From a checkpoint of a small mixture-of-experts model trained on Wikipedia: a sigmoid router.
Below are experts of layer 9 (counted from 0) of a mixture-of-experts language model. Rows are named router (the router's row for the expert), up (a neuron's input weights, with its number) and show model dimensions 0-255. Each number is 200 + 20 x the weight over its row's rms, rounded and kept within 0 to 999.
Before each expert's rows: a language model's description of what the expert responds to; "mostly gets" lists some tokens that are sent to it at least half of the time. This comes from a sample of Wikipedia text that the model never trained on.

# expert 37
What it handles: K, W, H pieces
mostly gets: " K", " W", " k", "w", ", K", " | W"
router,178,188,206,222,204,151,192,200,190,204,182,203,229,209,192,184,210,163,200,223,206,173,197,191,215,217,193,192,195,245,209,223,198,207,249,183,220,226,161,255,187,194,224,165,187,203,239,201,214,218,217,202,193,220,170,215,180,207,209,201,228,197,215,223,177,168,199,211,230,175,167,210,216,204,231,224,197,241,221,204,187,208,190,197,181,171,168,194,209,183,194,200,205,186,214,192,215,200,183,169,198,179,197,220,177,187,203,199,191,195,166,221,198,192,207,198,193,205,248,183,173,221,198,231,214,193,240,218,154,176,188,176,197,230,225,213,199,164,188,193,221,175,174,196,187,182,214,185,168,168,215,185,189,195,190,199,199,176,208,193,165,220,217,179,193,214,190,196,207,191,208,169,169,225,209,197,176,210,175,202,240,170,232,210,196,195,211,196,210,192,200,205,201,200,170,186,194,214,214,186,183,202,166,222,164,218,225,196,138,222,213,171,205,211,198,232,203,162,187,190,206,215,208,204,162,199,196,236,237,198,212,208,183,215,194,247,195,192,208,212,181,174,206,201,212,214,213,235,177,204,206,236,207,215,197,218
up2,203,203,225,228,201,197,192,230,226,214,183,201,171,192,199,201,192,179,195,241,238,236,186,189,201,166,211,187,211,185,165,200,209,208,174,198,212,198,194,213,227,225,204,236,190,222,209,194,217,200,247,223,211,200,181,210,190,223,197,193,201,232,233,217,185,183,187,183,173,219,219,188,203,198,192,226,181,226,194,185,218,202,162,209,212,194,176,249,195,214,207,206,232,172,166,186,189,200,197,209,201,226,248,222,214,213,189,191,203,225,202,221,212,211,214,209,184,212,206,225,200,219,192,196,216,193,192,217,211,225,197,182,189,226,214,204,213,164,190,163,202,211,210,190,211,200,191,168,172,169,180,199,202,226,183,219,187,210,217,192,192,197,208,198,179,183,197,197,225,233,188,192,197,189,219,181,202,181,182,225,205,184,192,181,155,211,216,164,204,199,195,189,224,178,194,179,232,220,189,181,174,185,216,221,259,223,233,210,201,191,200,175,184,215,202,193,218,184,154,189,224,208,169,213,172,216,146,256,221,182,161,191,242,222,228,217,218,168,180,219,218,161,212,189,189,187,202,210,227,176,237,187,212,198,194,225
up3,215,220,211,211,166,181,178,194,215,220,178,198,194,209,185,232,198,151,181,178,206,170,177,197,212,207,207,210,203,187,150,190,210,244,220,200,236,212,215,201,169,199,241,211,166,199,242,203,197,221,187,192,218,173,183,191,192,234,199,214,188,174,183,167,200,215,194,207,204,211,198,187,196,195,220,214,195,214,189,217,180,191,202,210,181,231,192,198,210,215,191,220,176,196,220,186,163,192,200,222,209,189,198,167,197,180,210,233,208,222,197,197,201,206,214,208,233,217,187,189,202,177,220,216,194,207,203,236,185,207,211,200,236,187,200,185,205,211,213,229,243,196,208,204,185,204,178,224,195,207,177,215,225,191,199,201,195,216,201,148,190,227,186,189,232,175,222,165,198,206,233,213,224,186,187,164,173,212,182,196,249,186,208,186,189,211,228,202,199,216,173,185,165,183,186,181,173,182,232,176,235,226,204,199,182,168,197,209,155,235,184,183,216,185,169,211,216,191,185,170,229,190,201,227,173,241,233,228,206,237,177,197,182,193,230,209,203,206,199,226,214,195,166,162,207,233,222,206,177,185,190,238,213,218,218,187
up4,190,191,186,213,208,207,205,226,230,209,194,219,199,241,192,228,201,201,219,171,215,215,232,206,184,218,180,213,197,200,182,190,166,194,209,220,179,158,197,178,214,234,225,199,177,160,201,193,152,203,228,199,187,199,217,206,215,201,219,202,200,191,215,196,194,172,235,193,179,194,170,233,224,189,149,207,212,201,230,180,176,189,214,218,189,220,205,198,190,222,204,204,235,180,190,178,192,198,201,215,195,205,163,184,176,191,153,195,196,213,202,203,202,188,228,217,208,203,182,235,190,192,192,225,202,189,200,205,214,189,195,201,217,218,175,243,231,188,223,225,204,199,198,144,199,177,228,214,166,176,214,196,230,213,200,206,206,195,167,183,166,235,208,199,223,195,220,221,216,197,194,180,185,230,220,211,175,228,200,210,145,209,219,209,225,256,219,202,205,191,211,172,211,223,192,191,211,199,178,177,213,204,197,189,184,225,200,179,150,175,217,223,209,164,194,209,197,216,208,195,191,179,206,147,213,167,199,219,190,219,198,204,210,204,202,171,192,209,198,211,231,194,227,218,189,200,232,203,211,229,223,248,222,175,161,214
up5,195,226,194,195,235,222,173,201,235,215,198,191,158,175,189,179,180,223,248,190,215,212,186,206,212,225,189,185,178,222,185,235,188,240,175,236,158,191,227,232,213,230,198,227,209,239,224,189,218,196,199,219,184,218,205,209,203,195,167,190,209,196,180,218,193,190,221,194,205,194,204,187,242,199,201,187,207,210,206,194,211,237,229,219,172,213,214,196,219,195,178,182,197,184,189,183,190,203,192,155,193,197,171,200,230,167,177,233,219,153,227,185,215,199,252,198,171,190,204,218,178,204,203,217,243,213,189,210,202,214,232,189,193,217,185,235,205,194,193,192,236,174,180,238,211,200,182,205,187,201,185,185,212,226,212,176,207,227,234,204,163,209,192,185,200,201,179,214,196,206,213,207,205,215,163,172,203,197,212,200,191,217,215,211,211,187,199,199,190,192,183,214,209,166,183,200,202,211,215,200,174,223,180,210,160,194,207,239,194,202,241,183,216,212,188,188,199,199,190,180,179,178,228,203,175,202,204,206,191,231,214,218,179,215,206,234,163,227,174,204,196,201,149,253,193,212,202,198,157,189,216,210,173,192,211,186
up6,179,222,169,218,223,211,241,170,219,223,226,174,164,213,209,215,200,158,180,217,195,203,218,206,193,164,215,188,194,189,190,221,194,208,219,232,218,224,205,193,183,163,197,200,212,211,208,195,192,174,233,239,215,203,197,174,213,190,198,207,203,171,203,205,198,188,208,209,220,220,166,204,236,182,211,181,214,170,225,240,188,190,179,218,209,181,181,193,158,197,205,192,203,186,183,174,200,160,204,209,188,169,203,174,191,211,196,207,245,184,197,221,198,169,165,210,194,190,234,214,161,218,192,249,215,190,183,206,203,195,197,183,206,252,181,185,189,211,223,180,206,186,217,206,223,168,158,246,216,204,209,181,180,188,214,183,221,187,200,238,228,196,190,195,180,200,220,187,224,166,188,198,217,182,214,192,188,198,216,208,231,181,166,197,191,183,209,213,188,205,198,213,221,211,196,199,195,239,190,153,219,187,221,209,169,187,167,207,179,205,249,192,216,217,180,172,206,177,211,181,184,257,206,216,205,205,193,183,245,192,230,188,193,204,201,198,183,191,183,199,218,197,215,233,194,215,175,220,207,209,201,201,238,209,181,189